Weights of a small mixture-of-experts language model, trained from scratch on English Wikipedia: a variant of Adam for the experts.
Below are experts of layer 7 (counted from 0) of a mixture-of-experts language model. Rows are named router (the router's row for the expert), gate (a neuron's input weights, with its number), up (a neuron's input weights, with its number), down (a neuron's output weights, with its number) and show model dimensions 0-255. Each number is 200 + 30 x the weight over its row's rms, rounded and kept within 0 to 999.
Before each expert's rows: a language model's description of what the expert responds to. This comes from a sample of Wikipedia text that the model never trained on.

# expert 63
It responds to: Of in noun phrases. The preposition of after titled or measure nouns (justice of, Bachelor of, beam of, years of), plus pipes in election and results tables.
router,232,207,186,238,239,188,209,234,268,197,167,230,187,228,224,241,180,152,235,230,185,187,183,195,222,183,190,228,234,173,236,201,215,207,153,226,236,175,219,186,260,153,229,214,262,193,215,216,209,238,162,221,214,207,225,224,195,204,223,187,223,168,192,184,233,175,212,151,237,175,197,203,247,189,185,179,199,173,232,163,251,150,246,151,168,101,146,164,131,179,180,179,195,164,187,230,206,216,240,236,188,218,198,186,208,199,207,223,215,198,208,219,232,159,233,196,164,239,252,196,201,249,263,194,141,178,186,219,156,229,240,238,222,197,193,238,155,194,200,221,217,235,201,222,235,246,229,264,169,163,178,233,190,178,220,244,163,236,199,237,214,215,160,210,195,158,199,177,185,216,207,199,166,208,199,221,209,158,170,222,193,228,175,142,232,168,205,206,156,211,197,160,177,239,231,193,167,238,252,245,159,189,178,258,189,206,218,245,182,193,173,207,142,227,184,178,195,172,206,189,230,150,189,210,154,254,195,160,227,226,197,212,169,177,240,205,217,145,230,227,222,225,178,226,200,237,153,248,226,211,220,232,220,180,191,233
gate1,167,181,189,224,214,222,180,131,201,173,170,180,184,238,229,166,157,186,203,244,193,180,207,237,146,253,247,182,170,196,216,210,136,195,206,227,206,179,213,192,200,178,149,223,142,202,176,224,193,210,172,216,177,200,199,217,223,231,239,196,213,172,213,233,196,238,245,202,213,182,188,210,177,130,216,186,229,142,176,164,249,187,168,187,203,207,240,195,235,148,250,200,174,186,201,245,163,209,212,180,183,167,144,247,184,271,211,227,222,153,182,186,184,157,204,154,191,166,150,232,224,197,244,220,198,218,209,187,191,132,231,133,246,223,221,225,188,220,180,161,181,224,157,208,166,209,173,220,116,238,161,215,206,225,212,208,229,215,151,192,193,244,205,200,260,201,201,207,215,177,192,193,154,165,198,160,220,182,212,199,136,249,187,227,212,250,202,263,231,194,209,185,193,198,173,264,207,250,182,249,211,175,180,174,219,161,196,206,185,235,200,180,184,233,209,225,212,200,208,178,168,179,236,185,177,180,141,170,157,202,204,191,178,185,218,230,188,155,220,189,233,223,310,192,234,188,204,207,203,204,202,231,256,182,216,160
up1,205,198,204,252,207,203,206,180,192,195,185,193,179,227,231,224,166,180,218,220,208,205,192,240,184,215,259,203,162,173,204,225,178,155,175,182,263,174,234,198,234,133,203,173,163,187,186,175,217,207,167,205,151,234,215,240,206,255,249,243,192,167,176,186,201,226,280,176,217,180,202,215,204,178,175,181,240,122,193,164,231,169,203,175,172,140,220,219,195,164,217,174,200,200,172,269,153,247,200,161,197,160,175,232,178,203,233,192,185,177,153,237,183,141,246,204,166,145,187,245,211,181,233,203,206,199,208,163,181,216,224,175,258,206,260,241,227,197,198,190,197,189,189,223,200,192,220,233,145,220,153,195,199,233,196,194,198,247,174,258,208,224,214,175,270,159,192,206,208,190,178,150,173,186,149,183,189,176,244,207,165,216,172,202,170,231,147,213,151,234,271,202,170,242,193,280,171,261,208,255,159,190,166,205,202,200,202,184,197,213,176,167,203,202,192,255,195,200,224,176,229,160,213,173,193,161,210,171,215,191,224,170,188,222,235,237,199,166,183,219,241,208,256,258,229,226,209,189,206,198,211,232,259,178,190,191
down1,202,180,191,184,156,183,211,240,168,153,218,218,192,183,229,158,222,207,173,156,201,260,225,206,151,206,220,248,220,163,152,180,264,195,173,224,157,216,212,184,218,236,231,158,182,188,208,197,164,192,250,153,166,166,209,200,201,164,178,190,179,185,204,189,190,254,200,234,152,207,223,224,132,252,256,191,183,163,218,209,210,209,223,210,233,181,213,215,218,210,207,162,184,219,205,213,240,194,196,250,208,152,204,172,200,176,262,167,174,185,209,204,153,167,218,195,199,204,179,204,193,178,232,246,235,157,195,137,264,206,222,204,256,235,195,175,186,214,194,254,191,221,216,195,168,178,149,223,178,230,203,245,193,196,198,155,165,218,208,192,214,176,216,186,174,228,192,186,216,206,194,168,202,213,227,207,219,215,211,243,194,145,173,198,247,285,186,205,216,200,199,167,167,152,198,177,256,201,208,201,225,154,171,220,259,179,209,179,243,268,232,126,215,199,192,222,246,200,232,224,155,185,185,152,194,161,263,212,203,192,229,175,219,215,212,257,193,263,188,166,146,183,147,197,186,160,210,145,216,185,201,182,165,255,196,130
gate2,177,131,147,216,210,175,200,164,205,191,197,186,205,196,217,216,225,173,185,220,219,158,142,186,245,218,223,192,194,217,219,213,211,222,193,165,198,222,202,252,205,205,236,271,148,173,172,172,153,162,157,197,203,185,208,196,224,228,205,167,221,182,193,197,203,185,226,174,251,173,192,180,234,189,197,151,206,208,162,209,183,164,226,191,227,156,250,195,192,195,235,203,265,156,204,231,220,259,200,251,219,150,168,198,224,231,141,206,213,209,181,225,223,204,221,182,131,202,217,206,212,195,240,220,191,221,164,201,206,210,189,211,195,200,181,241,170,236,201,201,222,246,175,198,222,268,210,205,205,225,214,153,137,224,203,208,187,183,225,229,283,138,228,173,192,272,125,176,181,185,198,254,171,139,220,219,225,203,185,165,180,218,198,232,211,185,161,213,222,231,180,232,175,218,256,227,254,231,238,283,184,186,209,196,250,176,248,224,203,160,175,204,229,178,264,214,213,231,193,167,166,197,214,207,221,179,165,189,246,225,165,258,179,217,168,202,194,223,163,138,233,151,243,206,184,240,177,221,151,184,217,192,184,179,207,186
up2,259,170,202,146,222,199,193,162,188,159,205,189,210,191,241,167,218,198,125,198,237,198,191,213,218,256,215,178,182,197,279,184,140,206,238,193,240,234,230,203,253,175,185,192,167,183,205,153,234,161,145,201,216,191,210,216,203,203,175,149,236,206,178,201,242,197,200,170,253,188,214,180,215,201,197,119,232,185,195,267,176,223,240,186,242,251,195,189,228,170,185,154,245,190,176,206,202,231,249,190,216,174,183,212,194,237,180,222,231,212,188,217,201,238,203,169,159,198,229,258,230,218,188,221,171,237,179,282,200,173,195,162,191,176,188,197,165,176,194,180,213,212,162,232,236,273,221,180,223,193,211,161,180,219,129,190,176,180,201,203,209,161,196,225,152,219,154,223,193,237,180,191,191,173,244,207,172,214,191,169,175,247,181,218,180,191,117,153,209,240,167,195,202,243,240,215,214,210,207,226,164,187,238,208,234,156,193,237,199,188,186,174,231,252,186,245,187,208,234,199,201,167,173,156,186,197,169,180,235,252,218,193,262,195,211,187,211,176,149,193,197,190,203,209,155,253,179,197,180,159,247,198,227,233,140,231
down2,218,214,222,197,195,174,196,210,221,153,194,174,154,201,207,167,203,184,167,235,226,221,214,190,183,186,237,213,206,213,200,233,201,172,216,169,208,154,206,160,207,236,268,211,202,165,194,192,199,147,226,208,169,228,251,180,199,207,164,229,201,242,211,203,257,261,212,249,162,218,218,211,197,157,201,200,175,149,172,185,214,227,199,190,217,202,224,187,215,158,191,228,192,212,165,198,226,132,254,207,235,177,181,188,167,202,187,208,222,194,219,158,173,181,236,193,238,199,166,144,150,158,191,172,235,159,205,185,287,189,235,241,222,214,204,154,169,227,232,207,207,186,309,191,188,220,172,175,212,206,252,238,152,238,239,166,192,167,262,184,230,232,176,222,239,173,217,191,242,190,201,195,209,186,176,258,209,207,184,175,189,194,254,209,250,212,155,219,204,174,179,196,188,167,235,194,198,207,184,176,186,237,219,206,220,172,216,165,207,231,254,238,146,191,213,184,207,167,133,257,181,215,262,220,164,175,200,256,192,174,242,174,202,167,213,175,275,205,229,176,198,227,171,175,221,178,144,163,168,176,197,153,197,276,192,182
gate3,239,200,189,183,178,162,205,182,212,187,252,224,197,194,179,201,173,195,239,257,167,185,216,193,131,263,184,194,173,185,186,206,175,257,204,195,221,231,151,214,226,218,207,170,191,243,231,188,205,236,184,137,208,228,204,243,196,215,220,142,155,211,240,252,173,197,149,158,213,158,202,166,235,239,199,220,179,155,209,279,206,190,167,192,207,252,175,197,187,162,182,153,189,251,216,130,152,224,143,188,199,194,213,245,184,250,145,190,233,251,181,210,243,151,212,185,191,215,184,193,250,225,182,213,176,173,141,236,199,204,183,181,220,171,261,220,218,213,199,216,157,164,249,233,195,193,221,207,189,225,194,233,188,197,168,162,184,215,175,229,234,206,263,189,135,175,168,213,152,212,237,166,156,254,181,181,197,208,196,210,196,180,153,231,229,233,189,220,224,196,210,238,181,226,187,179,183,150,183,184,237,195,209,215,212,206,223,180,195,187,169,238,228,181,225,214,191,254,186,194,235,182,211,171,197,225,158,163,216,300,162,191,213,252,195,168,190,200,180,194,257,208,209,193,175,168,236,174,258,235,194,241,203,182,190,201
up3,198,189,209,217,198,218,223,226,171,210,191,189,224,231,167,206,213,225,210,130,235,233,234,250,228,192,240,163,232,196,193,201,281,163,208,189,181,175,221,162,187,225,189,223,214,182,173,212,162,216,248,224,189,160,183,213,212,199,199,256,255,216,149,185,243,209,213,234,205,258,183,207,132,168,203,152,244,208,156,138,167,250,215,190,236,177,242,243,268,239,216,213,190,186,182,245,218,197,260,203,208,217,211,195,201,153,201,241,179,232,204,205,171,244,211,197,212,162,187,166,196,165,181,212,238,230,222,209,214,175,210,226,170,186,205,173,189,197,220,195,221,166,146,188,169,231,199,231,222,201,173,161,238,162,244,233,260,217,248,183,136,159,206,240,217,225,228,200,201,212,173,173,261,172,208,209,198,212,205,232,194,240,240,151,178,192,197,159,136,230,206,173,230,193,203,198,186,185,160,139,170,213,187,185,203,228,188,220,186,273,247,171,167,209,192,209,189,133,222,211,189,206,207,183,222,174,290,241,190,152,213,163,207,162,192,218,209,171,218,181,159,175,186,218,165,180,165,203,150,127,175,194,166,184,182,182
down3,215,186,291,207,215,201,201,206,182,188,129,133,181,180,186,180,219,196,198,222,158,201,183,188,237,223,240,181,212,172,148,188,192,292,177,206,252,166,214,197,180,188,190,179,173,241,226,216,215,202,221,181,221,208,154,143,227,196,198,193,186,228,170,204,218,170,167,215,187,158,215,176,180,181,264,227,217,226,240,183,168,185,233,170,211,241,161,173,163,142,222,185,206,168,186,149,203,267,228,208,247,221,238,212,232,181,206,195,198,226,162,235,176,214,206,196,144,257,251,232,226,250,198,257,194,231,185,235,234,182,163,233,256,171,220,224,185,204,210,189,200,172,125,202,174,185,228,209,186,174,172,233,201,223,197,221,203,196,207,168,207,227,203,241,174,156,179,192,176,171,213,179,196,204,180,233,173,194,191,223,179,238,210,182,213,160,147,232,222,186,219,224,229,198,194,181,214,190,259,219,206,203,223,198,215,223,199,203,147,205,157,118,197,213,238,205,198,159,190,201,189,211,196,185,241,259,150,135,155,216,195,158,160,138,225,173,226,184,258,169,188,239,179,208,208,167,219,266,250,225,241,199,225,186,189,159
gate4,243,210,159,227,196,229,207,228,224,173,179,223,189,129,201,172,183,217,144,229,257,176,183,246,119,218,235,194,188,224,156,183,212,216,247,229,160,188,255,143,161,183,152,233,198,183,182,183,249,250,162,216,249,156,172,194,183,139,211,204,195,228,242,220,180,223,211,169,214,212,183,156,224,159,176,160,221,134,185,152,143,207,164,182,191,208,166,230,242,190,186,163,166,200,197,212,175,188,167,210,215,236,206,217,156,165,186,237,260,187,221,222,217,100,202,217,220,220,199,258,202,180,223,210,211,231,154,168,228,187,203,274,116,201,204,248,206,208,281,227,225,167,193,232,224,199,188,196,186,258,203,242,238,164,207,190,189,152,204,192,214,235,218,197,165,216,225,189,192,185,178,194,136,221,179,253,244,250,183,238,205,195,192,154,169,185,157,161,181,164,223,208,199,170,214,201,183,214,223,148,199,188,195,207,205,191,203,255,194,182,213,208,199,224,211,243,181,218,236,208,253,179,225,183,239,178,201,185,190,141,194,141,200,189,191,218,214,199,209,194,213,221,182,190,198,198,203,192,186,195,196,229,194,191,204,167
up4,187,203,192,188,194,162,203,230,183,195,225,195,172,288,204,246,208,192,215,148,189,225,192,167,256,168,199,163,211,176,194,236,212,178,209,171,193,241,225,224,174,254,220,196,212,210,174,153,147,211,257,169,167,193,203,182,243,276,166,178,216,172,234,142,245,163,192,185,174,193,199,218,183,266,196,241,138,234,192,218,164,191,208,203,261,186,201,156,233,239,229,228,234,213,219,179,184,195,203,202,183,138,184,229,196,209,190,188,153,195,186,175,218,278,208,235,168,189,190,158,197,237,167,218,170,192,139,178,247,185,182,148,269,204,166,200,188,222,153,170,209,185,209,198,173,235,201,186,227,195,214,137,176,188,203,197,193,224,199,139,229,163,161,183,214,227,136,255,210,242,230,188,216,192,264,163,139,146,211,228,182,184,188,191,207,278,285,181,205,182,171,222,186,187,196,240,181,213,175,200,207,182,237,215,184,195,224,175,222,227,214,185,204,152,188,227,203,223,217,210,142,200,192,162,163,219,204,231,193,184,209,252,245,192,210,215,195,176,266,196,201,148,212,241,187,186,214,210,189,176,169,196,190,173,202,201
down4,190,203,216,193,197,199,202,240,204,241,171,176,213,193,234,203,206,230,183,252,179,199,219,232,138,202,208,199,255,171,212,156,165,272,243,223,232,186,233,215,182,219,144,200,167,221,193,205,205,234,176,238,206,174,159,230,206,188,209,218,194,195,174,201,204,188,185,171,181,148,176,211,207,157,239,168,208,174,165,175,159,252,246,155,198,197,215,170,237,149,164,163,203,189,132,236,174,213,224,210,214,215,242,182,240,196,206,220,222,159,156,210,182,226,207,219,207,208,236,217,159,140,213,225,261,214,212,118,261,175,188,188,208,176,204,188,165,217,175,216,206,149,199,253,226,192,235,205,205,258,251,167,176,212,243,240,227,135,201,230,214,209,214,205,184,204,209,221,212,196,180,242,148,180,130,262,187,203,224,232,189,235,187,179,229,190,182,220,248,214,177,188,219,147,217,189,169,171,166,170,205,218,243,162,197,169,224,190,184,263,258,152,225,185,223,219,146,224,206,251,219,214,199,202,180,164,178,192,190,191,248,185,158,127,206,151,248,157,209,209,181,178,140,165,220,224,171,154,191,183,187,218,242,213,191,200
gate5,239,188,171,179,223,231,187,204,202,248,199,210,215,237,201,240,143,170,233,245,234,215,216,179,222,129,187,193,159,219,212,206,168,159,207,231,209,216,216,149,238,221,217,192,178,195,193,198,231,193,203,148,169,191,240,234,193,200,175,201,226,200,219,183,242,115,160,191,251,163,229,212,241,202,201,214,144,186,162,232,189,158,185,203,161,188,188,216,242,231,184,222,176,198,205,177,229,176,199,153,195,224,154,253,156,187,170,236,177,135,202,200,182,227,182,181,165,230,211,198,281,200,164,200,219,214,155,233,196,239,244,212,134,147,200,244,164,205,236,177,238,240,210,185,253,209,263,202,226,225,156,195,202,180,181,240,227,208,193,204,208,244,198,225,199,173,241,235,150,148,182,201,205,284,215,239,216,191,197,151,228,214,212,170,170,177,268,229,177,187,184,198,202,192,216,180,154,225,177,178,206,188,219,215,173,210,162,217,139,210,194,208,138,183,239,176,171,170,228,171,246,210,259,206,232,264,216,167,230,207,204,199,207,184,273,225,188,182,190,229,196,198,147,203,228,190,155,144,201,221,198,200,204,199,172,195
up5,221,200,178,221,196,188,173,227,204,243,175,165,261,212,192,239,176,183,211,222,199,231,213,188,179,125,184,174,170,157,184,135,194,161,195,187,200,196,197,139,222,232,197,223,172,206,186,227,182,225,172,198,131,216,266,200,207,194,235,210,194,227,158,204,269,214,241,192,231,158,213,206,217,183,191,212,147,167,183,238,161,195,268,173,209,175,241,173,235,207,208,231,159,177,232,202,209,194,163,162,152,197,182,225,188,223,178,227,142,152,158,195,185,242,250,203,206,241,240,166,232,186,161,279,203,181,170,226,207,166,235,218,169,181,171,224,205,193,206,167,217,211,183,178,183,206,189,236,169,200,146,170,226,169,207,229,205,197,228,210,236,250,224,186,281,187,216,216,192,119,194,163,211,215,218,212,194,159,231,161,165,256,240,198,241,189,244,189,174,169,143,176,225,190,229,213,171,248,151,203,195,204,168,216,180,258,206,190,192,192,184,192,192,192,272,183,184,206,210,214,232,175,258,260,200,209,220,142,203,235,214,207,190,162,248,227,195,209,199,202,200,198,191,192,257,178,160,167,235,187,154,248,225,174,191,173
down5,228,253,196,228,151,208,179,181,188,167,221,194,227,204,189,161,240,234,183,156,197,174,221,122,197,198,249,227,231,225,149,211,181,183,199,231,247,224,215,198,206,229,198,225,195,174,201,153,186,229,217,197,201,225,191,215,230,188,191,194,224,189,188,217,184,170,149,137,181,224,219,190,221,178,139,189,246,202,245,170,233,157,179,157,243,184,193,213,194,184,177,185,221,251,179,231,219,212,277,180,210,236,216,143,196,189,167,174,252,217,201,271,207,215,244,160,159,209,195,182,243,163,173,163,153,189,205,217,223,153,219,197,174,188,177,173,208,188,175,189,257,163,191,224,220,177,180,264,192,217,211,161,255,230,201,213,183,178,181,134,189,251,207,193,212,257,274,228,275,155,180,168,227,231,127,193,199,232,207,233,218,175,203,190,187,222,169,219,149,204,233,208,162,169,186,215,166,216,165,217,202,181,185,227,189,235,225,174,156,206,137,206,150,194,194,182,189,217,142,178,225,227,171,245,259,192,212,170,206,201,177,178,171,198,252,257,234,236,219,219,228,138,210,179,202,190,225,167,189,217,199,204,225,190,199,174
gate6,211,184,171,226,202,172,217,191,236,201,208,252,239,201,176,205,231,177,159,199,202,172,201,222,151,171,160,201,168,196,206,193,192,222,190,183,241,213,205,233,232,180,202,167,222,246,168,186,211,172,193,192,225,209,160,224,226,222,121,213,240,269,192,239,146,228,165,189,296,228,227,184,186,139,199,224,219,142,209,184,228,234,226,230,227,198,169,219,219,227,239,205,190,183,207,167,244,169,229,201,199,259,223,190,190,161,165,218,245,204,220,234,179,224,119,161,181,259,231,243,194,204,194,230,207,176,205,122,186,199,152,181,162,212,226,195,162,175,204,227,121,213,206,190,135,192,208,163,226,216,208,186,194,146,249,183,234,223,183,205,165,184,166,215,217,197,189,198,193,230,189,258,223,218,182,244,218,207,177,163,212,231,208,188,184,189,222,197,163,208,208,186,213,204,205,187,173,227,181,170,185,220,246,245,162,200,179,168,177,217,190,180,229,210,220,248,227,178,275,229,191,207,209,209,235,198,243,219,237,247,206,106,200,129,158,171,175,225,134,172,191,176,153,172,201,213,190,213,202,178,196,203,185,238,188,148
up6,175,215,244,185,175,209,183,183,147,230,261,189,148,144,232,183,140,226,235,163,236,244,187,168,192,176,236,152,244,209,199,218,202,205,245,217,179,207,162,193,174,213,194,181,221,194,207,194,169,206,208,210,186,171,230,166,183,191,229,200,209,161,218,209,229,176,180,246,138,184,172,246,178,219,224,214,184,244,203,219,189,197,199,189,230,234,257,218,199,167,204,188,210,224,203,205,182,176,194,205,208,151,196,222,205,206,214,230,205,155,153,183,223,193,264,203,240,174,186,192,200,229,171,152,206,187,171,242,240,182,199,203,253,208,211,201,209,250,200,164,272,154,264,201,257,249,157,202,194,229,240,189,193,195,158,184,175,171,211,181,205,169,274,190,191,248,197,226,230,164,159,172,204,198,193,163,206,203,211,242,150,171,192,214,231,250,190,205,277,227,192,245,169,159,159,204,258,157,177,201,220,176,169,142,245,218,234,255,202,142,231,191,200,142,165,186,191,208,135,238,179,227,221,180,189,189,213,202,175,158,167,213,221,245,215,189,184,221,256,239,181,207,252,162,181,175,224,185,156,192,237,157,162,206,231,190
down6,210,154,208,155,223,200,158,234,209,194,220,116,185,173,254,202,218,202,184,221,213,151,205,177,215,210,225,180,220,166,188,195,214,193,223,202,179,230,222,157,224,201,209,174,247,201,196,205,192,202,218,205,148,174,222,190,158,197,163,205,174,181,209,250,204,231,176,212,230,239,215,165,222,212,251,208,212,199,195,151,197,210,209,170,231,134,169,192,194,229,225,195,219,165,188,209,194,258,207,206,239,187,238,205,206,212,199,161,189,155,177,220,204,195,232,295,234,210,281,146,181,220,220,183,185,183,209,272,188,209,197,165,201,216,188,212,159,157,230,261,291,187,178,194,176,168,198,250,149,210,219,207,202,184,183,214,161,207,174,219,194,126,190,186,203,183,186,221,236,118,194,215,155,191,191,217,249,191,237,214,165,208,240,203,160,181,216,196,221,207,182,211,213,155,210,179,205,179,231,258,176,195,208,185,210,168,188,217,240,225,200,141,164,296,189,166,203,178,206,217,227,235,249,167,216,216,141,204,207,172,188,181,141,262,193,158,221,215,186,229,173,249,175,184,184,232,268,213,231,183,166,172,166,222,205,175
gate7,199,200,166,184,193,144,172,245,203,192,213,175,254,208,147,232,204,193,205,244,201,235,194,193,237,214,172,133,203,194,148,205,210,234,185,220,177,178,124,226,223,206,223,174,198,217,210,170,171,227,200,235,211,191,173,234,193,179,205,185,183,169,235,241,212,201,213,200,142,213,232,181,192,191,240,149,243,174,177,245,242,191,171,204,218,169,198,213,173,224,179,196,150,241,142,193,253,199,200,228,199,185,232,200,212,189,233,167,191,168,223,113,235,189,233,238,191,253,213,216,171,234,171,204,201,161,212,206,215,224,165,216,215,213,194,187,249,111,165,201,127,163,221,182,236,161,174,187,172,115,266,189,186,241,181,209,173,205,212,168,186,241,209,171,169,210,215,238,233,210,180,139,201,191,174,162,189,199,213,224,185,113,156,198,237,222,263,233,203,158,196,206,196,199,158,217,226,205,233,252,216,184,183,191,198,196,196,140,192,246,213,187,229,202,177,205,236,229,229,197,194,164,224,241,182,226,219,182,175,198,214,202,209,220,229,241,227,186,225,231,231,216,275,191,254,208,137,219,249,201,241,175,217,214,185,222
up7,174,185,250,205,175,247,174,198,186,218,211,185,173,183,219,177,245,208,210,178,202,149,212,188,206,165,270,225,173,203,230,166,185,226,213,148,158,224,218,204,154,240,139,202,201,199,176,221,219,157,225,168,212,218,243,143,234,185,200,229,174,254,158,204,210,171,198,227,226,235,199,227,156,230,194,225,191,221,207,152,177,240,260,156,219,236,222,173,263,224,207,215,215,150,219,161,163,199,184,157,220,215,218,201,212,211,196,229,181,223,205,249,145,179,161,143,221,215,205,191,198,225,187,248,198,147,215,191,251,181,202,200,177,154,231,176,171,229,186,135,249,238,222,196,160,206,199,234,233,259,129,191,213,159,212,206,231,187,191,178,251,184,205,221,205,195,193,218,172,222,183,222,180,224,232,241,216,225,176,187,196,210,239,190,181,180,131,169,192,215,216,194,227,179,181,164,157,214,143,117,193,255,231,178,184,217,203,224,189,196,219,167,234,208,229,207,214,149,152,211,167,238,179,158,231,207,211,223,192,195,202,152,209,183,170,237,188,174,161,169,211,176,113,254,191,168,232,184,154,177,143,213,202,208,216,180
down7,162,210,259,242,121,176,186,177,183,205,163,174,190,160,201,178,196,162,204,223,165,285,148,198,220,193,224,185,198,185,193,180,214,186,153,220,206,191,165,218,276,254,246,199,185,211,179,173,254,207,188,197,240,253,226,185,205,216,219,172,129,201,179,170,250,204,218,181,220,186,234,182,209,202,306,230,212,154,258,156,182,230,164,246,203,177,184,202,213,210,197,226,200,221,176,204,201,174,237,155,170,160,195,229,168,202,208,201,225,210,205,139,201,172,176,177,227,241,204,177,197,192,161,170,192,186,175,218,281,161,175,225,235,187,254,176,191,228,241,189,151,173,239,230,180,190,176,194,230,172,194,212,189,234,193,188,213,199,201,163,166,191,241,181,238,236,152,175,233,241,173,198,214,216,174,190,184,162,192,263,180,148,232,190,240,185,178,251,188,195,222,168,247,195,191,179,202,176,185,231,238,199,134,209,228,212,170,205,138,222,149,138,222,182,172,165,164,225,200,193,190,190,222,207,179,265,184,213,190,242,178,176,226,152,238,203,196,202,227,195,215,216,214,203,216,188,160,201,219,245,242,191,192,224,231,198
gate8,182,191,182,169,177,177,197,207,223,246,186,197,255,202,265,220,186,214,216,151,213,183,273,261,246,183,169,223,200,208,198,231,187,212,160,216,188,188,200,246,235,199,159,204,234,196,167,200,138,163,198,243,187,212,173,199,135,211,226,238,176,217,244,181,217,171,225,203,159,263,183,224,192,230,192,242,220,200,186,142,201,223,217,207,152,204,196,182,162,193,227,217,183,209,167,214,210,234,224,202,186,146,222,186,255,149,210,241,120,209,191,219,224,162,205,222,203,171,165,207,207,231,223,192,168,182,243,149,177,185,234,167,221,176,140,182,217,223,217,217,177,196,170,211,252,201,207,258,204,229,211,180,180,152,194,211,191,169,233,209,229,160,170,218,163,169,238,229,165,247,163,222,249,133,178,156,244,138,250,200,154,149,218,194,188,184,210,184,200,162,197,230,193,211,193,190,262,175,205,218,228,242,164,190,182,162,175,244,210,165,260,214,188,222,183,222,171,228,217,205,166,197,200,210,190,258,178,196,168,207,156,190,215,205,158,170,174,220,222,173,168,191,183,212,234,214,184,156,207,284,217,217,163,213,270,206
up8,179,182,142,213,176,177,233,226,253,260,176,181,254,225,241,207,233,179,199,196,206,144,242,256,235,227,179,198,184,221,198,252,224,201,142,197,211,179,238,229,241,203,154,211,205,184,179,222,159,181,189,202,200,247,180,225,149,200,198,239,153,202,218,160,223,208,217,194,177,189,204,254,207,231,165,221,199,187,211,194,218,218,194,204,180,198,179,202,173,177,184,204,181,185,193,226,164,240,180,225,175,182,219,194,186,174,240,172,138,183,279,236,221,183,199,209,166,164,172,228,189,195,268,184,138,214,239,168,176,179,232,193,205,233,124,166,231,201,193,192,230,181,156,260,260,183,251,256,195,192,214,228,190,197,190,219,173,201,204,249,199,220,155,205,212,193,183,215,203,226,198,238,204,163,170,150,207,160,224,175,130,176,235,225,184,193,194,176,188,150,231,215,165,223,217,193,272,170,236,218,181,233,134,210,200,160,216,222,240,176,236,240,222,210,219,155,177,249,200,166,192,143,174,242,148,216,160,223,171,199,165,193,205,165,180,235,179,241,210,189,204,212,204,206,213,220,231,168,212,241,244,226,150,150,251,195
down8,203,226,206,171,250,220,223,199,174,173,233,176,144,224,214,254,205,206,165,164,123,193,179,182,192,191,210,205,201,217,228,121,192,211,249,207,187,216,216,195,180,190,209,177,209,196,118,209,210,228,249,198,194,246,224,241,243,195,146,202,196,218,144,208,196,235,235,143,171,217,196,207,201,210,171,261,217,224,226,216,246,169,145,256,182,235,192,185,231,136,191,216,137,200,192,170,219,213,192,192,213,207,181,197,248,205,192,194,216,197,196,235,160,206,164,159,183,194,227,215,192,192,221,184,189,234,196,191,176,178,221,180,184,200,191,139,232,209,207,203,233,232,144,202,187,197,155,241,199,198,239,243,194,229,206,186,202,142,153,191,153,187,185,230,189,204,202,210,237,170,176,189,173,208,200,259,139,182,210,180,227,240,216,190,221,198,200,148,167,162,136,165,184,217,203,230,180,243,206,183,179,235,209,260,197,221,223,164,119,189,251,272,194,241,183,179,207,150,156,168,240,238,192,288,224,196,224,182,180,256,185,177,210,230,195,235,221,262,165,158,224,208,168,196,201,194,218,201,242,214,184,167,203,171,228,218
gate9,239,185,176,216,213,202,241,182,162,192,202,235,178,234,168,204,256,191,184,206,217,135,159,201,205,234,206,201,261,242,229,202,137,245,166,170,234,201,158,227,141,167,209,180,193,172,191,196,219,193,180,172,218,198,175,214,227,239,241,209,227,184,177,200,204,140,185,183,246,147,227,239,231,178,145,194,187,187,259,178,182,204,217,227,273,227,237,219,176,148,182,194,232,199,239,231,156,210,226,239,287,166,232,201,208,166,194,189,244,248,244,229,228,221,210,166,158,233,238,148,223,208,226,185,192,165,165,176,187,242,157,195,158,187,199,225,159,221,200,206,227,159,201,202,190,238,189,181,190,214,193,222,182,207,204,200,164,177,190,244,203,184,194,206,213,206,197,139,201,183,211,191,194,147,215,152,181,253,220,178,197,200,169,231,190,201,211,175,209,237,202,158,188,176,192,255,251,207,223,225,190,164,181,203,195,186,289,204,189,194,189,205,255,178,249,155,188,200,141,216,246,202,200,244,175,137,178,192,237,181,198,247,234,187,206,175,197,166,212,216,209,143,227,188,173,217,226,196,176,173,274,169,202,275,194,204
up9,241,201,204,219,227,208,206,171,119,179,174,171,195,249,122,233,183,193,214,169,199,190,171,212,185,199,163,181,192,177,207,179,189,236,172,154,199,197,197,252,213,190,218,220,220,199,206,252,201,263,236,216,240,162,163,222,185,237,239,209,187,212,198,167,237,193,168,175,232,178,202,192,236,119,158,275,153,207,248,176,219,194,190,273,178,145,232,212,151,218,233,210,186,232,224,215,212,187,227,191,195,263,166,203,212,165,251,227,174,198,220,195,199,200,208,239,220,193,281,182,257,191,183,203,164,200,177,144,165,173,198,184,233,211,182,171,176,174,225,188,227,131,186,220,160,225,226,248,178,250,181,211,225,194,249,196,179,247,238,228,211,225,173,234,265,193,213,248,133,193,175,176,192,207,107,176,183,241,177,185,232,180,180,217,164,211,207,214,196,184,182,184,183,240,187,205,229,206,207,190,208,159,152,231,157,205,197,226,218,170,239,227,218,143,197,125,220,163,172,189,214,206,158,188,186,179,203,268,221,171,240,193,183,216,226,205,214,191,231,220,205,162,192,202,218,216,188,207,221,220,216,217,186,223,176,185
down9,161,196,188,183,212,207,208,168,198,236,210,234,232,212,193,170,201,172,213,223,197,239,222,215,254,195,119,249,201,222,195,214,174,210,200,176,211,175,229,154,195,211,197,184,193,205,193,198,166,183,185,154,213,235,189,210,230,192,183,228,116,203,249,224,151,141,249,194,250,192,238,177,242,211,198,181,212,248,174,238,146,229,204,165,145,263,223,172,163,189,200,234,233,215,269,165,186,170,234,143,206,281,179,189,224,208,193,199,171,227,175,229,204,202,210,241,166,159,150,251,234,190,192,211,254,214,234,233,186,201,225,183,167,188,123,217,199,239,202,193,200,227,171,131,228,216,230,190,165,152,271,164,220,213,145,226,220,217,191,232,214,198,243,174,211,207,168,247,164,185,235,205,219,151,227,172,213,157,210,236,176,177,162,192,181,193,215,199,203,219,237,249,186,223,181,215,233,165,194,174,233,205,179,174,173,185,185,185,186,230,193,203,177,181,203,182,253,194,237,221,171,154,146,182,206,201,136,223,185,224,155,207,207,210,222,218,225,212,192,177,240,200,218,179,208,266,230,134,186,197,198,159,166,158,174,185